Experts of a small language model: 8 layers.
Below are experts of layer 3 (counted from 0) of a mixture-of-experts language model. Rows are named router (the router's row for the expert), up (a neuron's input weights, with its number), down (a neuron's output weights, with its number) and show model dimensions 128-191. Each number is 128 + 32 x the weight over its row's rms, rounded and kept within 0 to 255. Numbers have three digits each.
Before each expert's rows: a language model's description of what the expert responds to. This comes from a sample of Wikipedia text that the model never trained on.

# expert 21
Description: First word or word piece of a sentence after a period or heading, such as However, While, There, She, It, Comp.
router:143126119177161164153155102105096098070124163143166144084084125103156082103140153143131087151085164158107085150089090167121156144164164167152142143159151109091135090086163101105096090166187146
up0:210197131099156092096174120120123097156112129141167098171129162115206091080138125140178098143100187123080087134117111137179124114160078124164179070185133145077098128145107136149090122186144111
down0:157151157132132145097157187119106141124122076166141178102077098112073149160116072141120110137156066143096084125109162163127107118100113118141152115133154063140095063152121120086094094152117116
up1:121126138108169123161112116129104123126194145145133159147152155151129147137152090128076174166090167068120121101078131111088159127176152108170148102149145088117173144141174176111113163137137185
down1:123133147141146098132122121071145116119136156060181148166174119093083085188124182105081168154152071173147129112132095145146159207077144091143141131099150127113130158141113160088123118168107133
up2:147137101171181142175098089153106117163089114107098138155053150162146197121174133168131033119101132153111178114111129122127139155145109149095156146156136115125132137128167103086119178096070188
down2:100103245115090159150097125075084122144125160158099133199106146130102163072111097122128131096107155168142117054155131173135178102088141128155094122088097153200147215112187121171166166121148077
up3:176121102106166141098128124099135093088099113132108140186076108158139110160138059123120117122131182148073121154146141135143137124145115139138154140091147114126161151151108134143095148166133120
down3:148145090182172175169084101128080122081074111148162117117193066124143151104145079187128104116081134172106146161068082107186074134153127117141145129149099131150116108103166141133096124140129139
up4:114144106094149127135111094070113132140140105153136178168074132071152155109139132101116071092121131125077059146154115124112174169133165219096162114080107137100182195106121111069066090051110126
down4:133156108185125133101139132139141096158157097132085110077224081108137119112140139167131173109097121164164110103206108142090134126135142118101175136154132129183124145136137164127155096186142163
up5:149132069155089123174070130144167130124136169222082110148142142171142194097156176092070126152128154193116154120096084138076090162078085121119140138161196139150151163158146149126085142093103117
down5:143126197102119152153091169160164116085178138150071053098193080128080082091115146184109092133129081126108096114161085076164151077159138111149077195081150116133145159095090080092149123143230194
up6:132065125106072137109137117145117144117091145146127154114161163137045059084115098160080101156139112157184147123042115070130087055167134125151104162143176087095163146154113154107130094131159134
down6:131132105181117143151149092125156094155188093086094158131130114196128148120166131145146191141109121088142135105128120168153147131116159129097178056162116152101126165140162148127068167178105061
up7:169066131176151147127158148076100109077146168094090124193121164143159099063074152098096098074126173153149124152100102173124107140109124146186140084140159123156064156052094139134159151176150082
down7:089152148149161098108135111171147095182163163128131099147124112189094103071125120153103153161148139142162145088165117156170081161117139098108116064148158151160162147131118134152111131120114105
up8:181100157119147192160162176102140123142100127100114062116125106129118136107123111168077128155131118134144151183095121124132144162090141117168200126117181136157126077181118081131123073196115233
down8:041138097120086093109180135091137127128133195146166100150138107146054125133137155112129168194192154165149136121094157122075108165091092115093140152167114146089064088133125142186213149115103127
up9:104185188107076186118154142109138096141130100072096119119152132135104060123116118103185103171129145120127157166158175160127113177214092150116164136127103150115131105124084124194103128146141118
down9:157191109062117124133148184146165079158087163094127093141141166110142112080110083112101180120108142150111121109117149150085107145086135071125098175114124170107158133140127180162050140163123162
up10:125162068164120156110137082122126129146112130135132153118154139094221124122140119101181136084108146102130102094154081132136151107137157087111115128114152119159090142132125152136169106147103152
down10:098142115115181128127129153090112159155111085164115115140152209129125089146107116130149124117107128108094121093080065136127088106138071131135122142123103138157125167085135071139158145188097168
up11:142082101107139140127081065104063164160089205126115162179093147112120171106104150135128057139129133088078099101141109135191144096120166155134204152075103197127150113181115161121088103088108117
down11:099081172118127132085137113208090081119178170079108141166125108143110091157147118027094121132124108100200131105131128121127092129169094096085131149114100096109146135193152129105115116138165120
up12:113072103106116139132122191073124105079117147195157073125055144152172156078113125168139126100047147130128178139122175117137108166170171144129137149155084137101117109155163121143138082144184113
down12:124135108159147108118170106109105114138148128137175085125173153100085106123107230155166157138115089101094159108138096115110127107061124110142103191102108142186086093187127088123174138170125159
up13:108062095074116106171085139108110067090135056180113127116167109098108090133110138109107144128147174164095099122156172157172140164123157113163113092123099158112151118191135144192119086163209121
down13:107164116165137127135099156127150148114140128106088131102116139101132069139146107098142145159138122117109119154095124058203132158138161150064095132089147186141137132173182134158109160137179107
up14:153129111082077182096122128092174122140109131133165134101141134096150127150128095106101131138138143142177074150192155164106122132157144141091152127133107102152033100128176141059102164174166159
down14:125051171137126110100109077137097121150096124177104198149138120124133098164105070097166160089132156189109114134179111135132097119140134164140112126188121167132106145068048069101179121131146178
up15:148193146112133103081110090124090191086153059093178132110074136125124111090186061139146131080115153116081104126088106120127089191164122147168169129127066115154133154175154104124114131133127162
down15:156129179179104141099094141122093118051150103117121143091137117055190116117115183150115108191141161125136148120117126070140172143143186081159119089131097128105125113172113195076098174137083143
up16:105131121158115123155139088135119122118164122112125125140176115114133173064094114133104112155132168163151124141136148195154207064158123095087085164115074140073152152127128074111122094127135105
down16:178110153128127183153105111148149112166153115124114170098150137113145133131123089095114102160110130116140124169070108117158101117123182113176075087092129106084150129089087132090095108125168104
up17:122151094147124140100226083059144123153129111171046138115076089139121128087143125075087137109177173183146175124086146122176126093128153107173074105072117086079096160150123142134110112132139121
down17:072166167131151101136137164116126135160142150211116199112076175102113138180095171087102123127137128131097103140146194103132153153108102131121122099079174084156125163154144081133136123113123141
up18:148066096135113156179144131117125093121154120127119137119113139105141092147130142056130074167184109126064105113168093147127169108161139109187126110109171102137115125148153124095145077133085116
down18:116100088161083148137131188142141136157124171153126122140125120076112078166189090163147116150121128154147166162176116180075154104118130201133127158156113078121108179198104118130146132162108176
up19:126106137126105193173174138122160113148121093150115135092090153167122175096124095154147109104092137107147105133120093160062150132174136149101117228130114120138168130132148147148149138107120095
down19:130163131115117159129153104072097139083182173086081059169110144093164157140191168189165098068083115160112146094164149141113161065138155187163154125112090169098125158102125116161086130082130092
up20:095110154210091161131123072141112200177149123114185099136150063131126125106104122188106144105160108168042151122097163107115167103132077135159127150146110123133074126121134096141083138162133114
down20:116136167117103132104146113183126144083179156084131164163132123115163181115145115090127219093126075137141117101129178097119105111065158103088122179069070109090126108137125128153151179103124137
up21:113153140095117119117133127127171143134102141168145149093102142146170084160173150125139161123104133158168187118117108146135145147136210153126106119149170182149159137132120136125102072142092110
down21:067118171184105124108117147189085137120131145152205111137120112126112060098130109062121141098171085150113127022139091090061080096118123154137157108144091124128085144162092111130152113105051111
up22:198134087134129164156126167130165134098142076163108071113104114158091110089125120103132105173138148157120102191159108131075177132083151140131151116116100126171107091079105050145144151185164200
down22:101136125111107137148087149160129106092115064098152113136136118154154157143188150150117101098148107141093065158114195090040099175165123113140132083141157088140142174136149118145144180139121135
up23:134121153092080134158094102095171154110123140147134138120128158094155127173121183160112149119113220149121165155148065125109133196150196106159150138114102179076159119055127172133162135088164085
down23:120144130136117101077081103127160139145038167098122160149116095173116121086105132058137132119108148148077155079117099143161140173104124118084094131138097115119107184057060152131140163184091123
up24:195052097094134122130099113127133114119097162078054106131076103100069181203141136118144057137122151151119132132129131185166169129136159121108134081129128108118145110120135146135128117099137148
down24:160107116128108099096139132140099130086173151142057073167141048184144115092192143051145142135091134186087161082118138101139064076114111088110158118101157132166163072115139145081142154120140108
up25:148149118165118113062111187187058137101105130141171115190119148104131166133180140067169131120145173113089098142135057102182105156102190151095159120171130134120094140102102094113133126136146105
down25:137117141098176123175145174227079115143103084033110070130133125118123182098148142161118092117140144056101120118147154116168178122138160135175124083082141173108172150161096124100115088153092176
up26:216133176107135154170121104091102152108133150126159079117186066160120142075069182124140101124054078151098134162126123122150192104143125154150128194126159170105108188139136115085105172128153182
down26:139166153118107154084155111119051166120148110142207127106149105098139128067068112151096151054149167141103189102142153176189189101193128096107144118128118104054087098079133173145135114069162156
up27:156089150106094135180090107068131165116136177114142164136139124139136140091123062102120166103171124129108105104126073102112136096127125113111167092129126086103151103108114109166086110182095112
down27:127136117145136134132204127157154173152109146125170151145148123134124115099139144200149112118109147160109132140155144132089167133166111065111128082116128138081165066130177095170145126082157101
up28:109168089104166166170083154144114105109105141135136076138094136104072096125143190139192195127078134117176120103114082165122129143098192207100187116149151047131123134182188109134129154150105105
down28:115136129112150142144115152139174155106086147083159089111111143174090198085101071103085112077083111072154130120107105101132151118198109042088097115122148100166113137121171109142167076130160179
up29:150155089101069186200088090180105150155153141109180078172108126117144106089104120118142095116162131143102122141112150187124078067211165138098085079146161106130141071117127134132110053149126121
down29:060093133176109066109140180090088188124166126184090174089093126136131177054101127090125125118114097081188132115134106106228069127095129122129093106129197134108129123125069152073116116073168144
up30:130150148159147160113096070163112145093205181130139183160126141095145118106132178166107102100131200153093100181102101129108102186121137126119087114111151170158062160175118163185108110108131152
down30:101157144109154116154180162111109109120097145147107132111184167146148138112098119097127165109125141100163145082086142132135186118129099142120095109094124096175138186166088087157142098135137114
up31:110135115134134200172133134117112109164118201104080130186144101095111098134119109174140111142132208088158149138084095081099046149168094119104203170146122111111094158099138152112152103151159133
down31:138147146170143128110156072084084146080149128087146118218121156140135130114180180082143141158120145167098120114154097149171121154122135173164092150155126158154087191160088145091153088066153111
up32:192114152129157076114084113128158106174076157176135109132137143141101110096115068119106107171107124101125105080180136135064127073140136159169076092188145091161173110140142102213119108111141174
down32:086106089066131153161126135099126115156083150124097165170096128133162161096155094104170145127110101154126172066068131062142107115134168139132093131105135095101152133145176132133144141156103086
up33:146129126142144102201160145134190125090132163145087104132089093109163114205059112131090123128146118170142179149186164172102082182113143136138096102197100150090131122181135112119169133138113117
down33:171080146098159159124141131135104140161146065178142178137137162080172135064146140081164125116099142160163120137154195163122122123126112127077125091148109142127100132165064087027102175119102067
up34:173122102171214177127158144148049093161112150175180128127110164108148091111081100139133106111133126186132081156156102048133134137127138123129141066152159120094092111154113147109124140167192185
down34:148151066111128091062200133133120167108046157096118143128075159137114136058139022097125086124082185179133170103104115152127107157152087150149119134118133075129123152102100125184148098153113101
up35:124125070059202198132174063104181137233109132207106098157086120093125074121162131136083095140127134166112094182145141099126144095088125082155137143150136173117170146126157129155108156129136106
down35:116126134141149117112116116131166110152194041146126114196130158100160127104117134137115115148125099168117103069149198150158106131082087180123206131088159126154125184133144186111172092125169121
up36:139160149140132184058139103104123150129167165120026134066171131117123103152128150162096122119153188170094170144140114145116152144103117124122138119130070139190215137091166099179099096092162128
down36:135184114175115160140140128091195146170101156104119137082217130174129167137137146149093139173169123072128135173076148134134107114162120108129113139115090142195167150109179131102180097161148103
up37:147100151144118123132177156170099098168064120122130120117151115109160133177120174130200166171144155174164144139118127148100142173146136146162110117141162145165114118153153098166130068153214145
down37:106120127145117091131132047143111111202140155149149090189090140094126096122149122162183141158153157100121096137082116148118113150151121109165088098085137163139083143118134212163161136138130117
up38:196101107155104123139080146114118149202077155107210125139095143077129128113114069197142137129110133173128092106151113096132175068159125124150113143126198157138110089121186078130128093163174124
down38:099149167100195132099101104166187093142168161138135158141080092108156135150154108087180124092137142164115144169087115099089108100077141142162144124105148140149178122130135138193116145129094144
up39:155081144081067145103141109130098101090160180167095118135135187111158109121160137132152092106092163114104138169100136155168105053118170159137161121111134113104121114132107125161102046167179113
down39:189122078152171198143174138084091203150073110130163130098149149116143087175117151083146077177134095133111147180109052116169108158127173146135124160106122203112117144149135167155090117142091142
up40:171121109094157066148156165083123163126157118100136143104146143078118127118148168135130169129130122152147076101137146144105151128134131155128183109162133120078166073084126126140192107096089162
down40:168130145121132151114178158117087115192034089150199165130132113134142165124152187092105193144120152140063178168114149171035125143143133197118141079158049145183168082155183112121169128109123152
up41:154095099130158136118201119124108170169161168125157139120079149083139148143080091180128152127162216091118117108108127072137131079105139110072096155151132120093173118139071143195133057121146153
down41:095165155144109085163147189091110145091101126095140145079160148150118121134099123127099129133105138161141109118145130163103100135111124144118151124104087151109146147122070079188128117165092133
up42:153159146130095171086127095138134100080065126115090149118179143220141161106116126151116121147108127146121122173137104144083125174105104133094151105136186077185144172070167164073108066090147131
down42:152161111044173103135165137096103110131172144124125110180170162064163084136116143124172185146168097088153185100121142159104142123106146155126116119125099117115089107141005152147119161091148128
up43:111109137192143128114198142151138129111154084126120122063132177141162162133124091117147157135103140113120083095105138164028138152143155137153118114079143138108137125157105102128121091131157086
down43:129179133146115105127098170124136129128162141111092187104144157128112111108086187146092081098112077080150130058058166079131103134124152159130086130141111181055122147150104133136142100124080163
up44:147086152181160050103088156132085097050147115101190098165127138106159138122092065162106063154118124126065133122109128153158132122160104146149169099181122162124117098161112185124077087247113108
down44:191123186091140125166145090126140107120111139136138122144076139106146119089126131198118152083065170084171132179099126130128124184114100136150101116106088172181070111040189102157137170138156142
up45:106138126179165200120188147170140198095135228162102096119125084101144154159145110168098153144166113140135135109096149163167185202116121160152168169103128174136160131102190100096109141122144151
down45:122146137146145101123153114187099117054083166166119149158109124125069069154121139146080120075157109105128104163039133132129106166104076138146089121110149131115167087082172154105052142162120144
up46:140128110158118094165123133159110147066081152178085145120096124097143117134070197144130175160219140125122136131138135105137142064120089139115117098181191140103144110110170116072137104237108105
down46:128162125113090065166161157126100132149155116121110125093054148092122082130074155067165102063100161104119136151175094068102103098117118123200176152169115130166131138104102144131118100126185157
up47:126100143120131127087143160136080101160141154121115137132047145113137108153172135194078134122103112157119105143108102142130036154111127123184173078067121167123140151132109126179099092105188164
down47:054055171118090131099133110133135161087156097147105158158137137083197150127113177167165097098114131144099097085164158147153137136111153156177125139119151114125098131095110147193163110174131168
up48:129159115192065135120090085117152148082144110134152149107144087158129139141112134103075186079163108108141146136078089136126135140101132137130107150204141096084168096122128100198159157159173227
down48:120117151167170168108087145103112161131112081058130099165144154154112127101163153142082103072165169134097181153160104123100103085190114123136110198118145108093135152131136130155190042123153121
up49:130081151170126119175187139089104118151175172129154125120128158061178153154116127154136147154142119101137120119120129072132105164105175123149087078140151145131063099104143073094136125103125146
down49:100092117137159044091112126155115112181111138132175136148100106126170157120118075113117124155081180147078133132156124149170118113071166065097205153087137161116096112148103142155087170087123084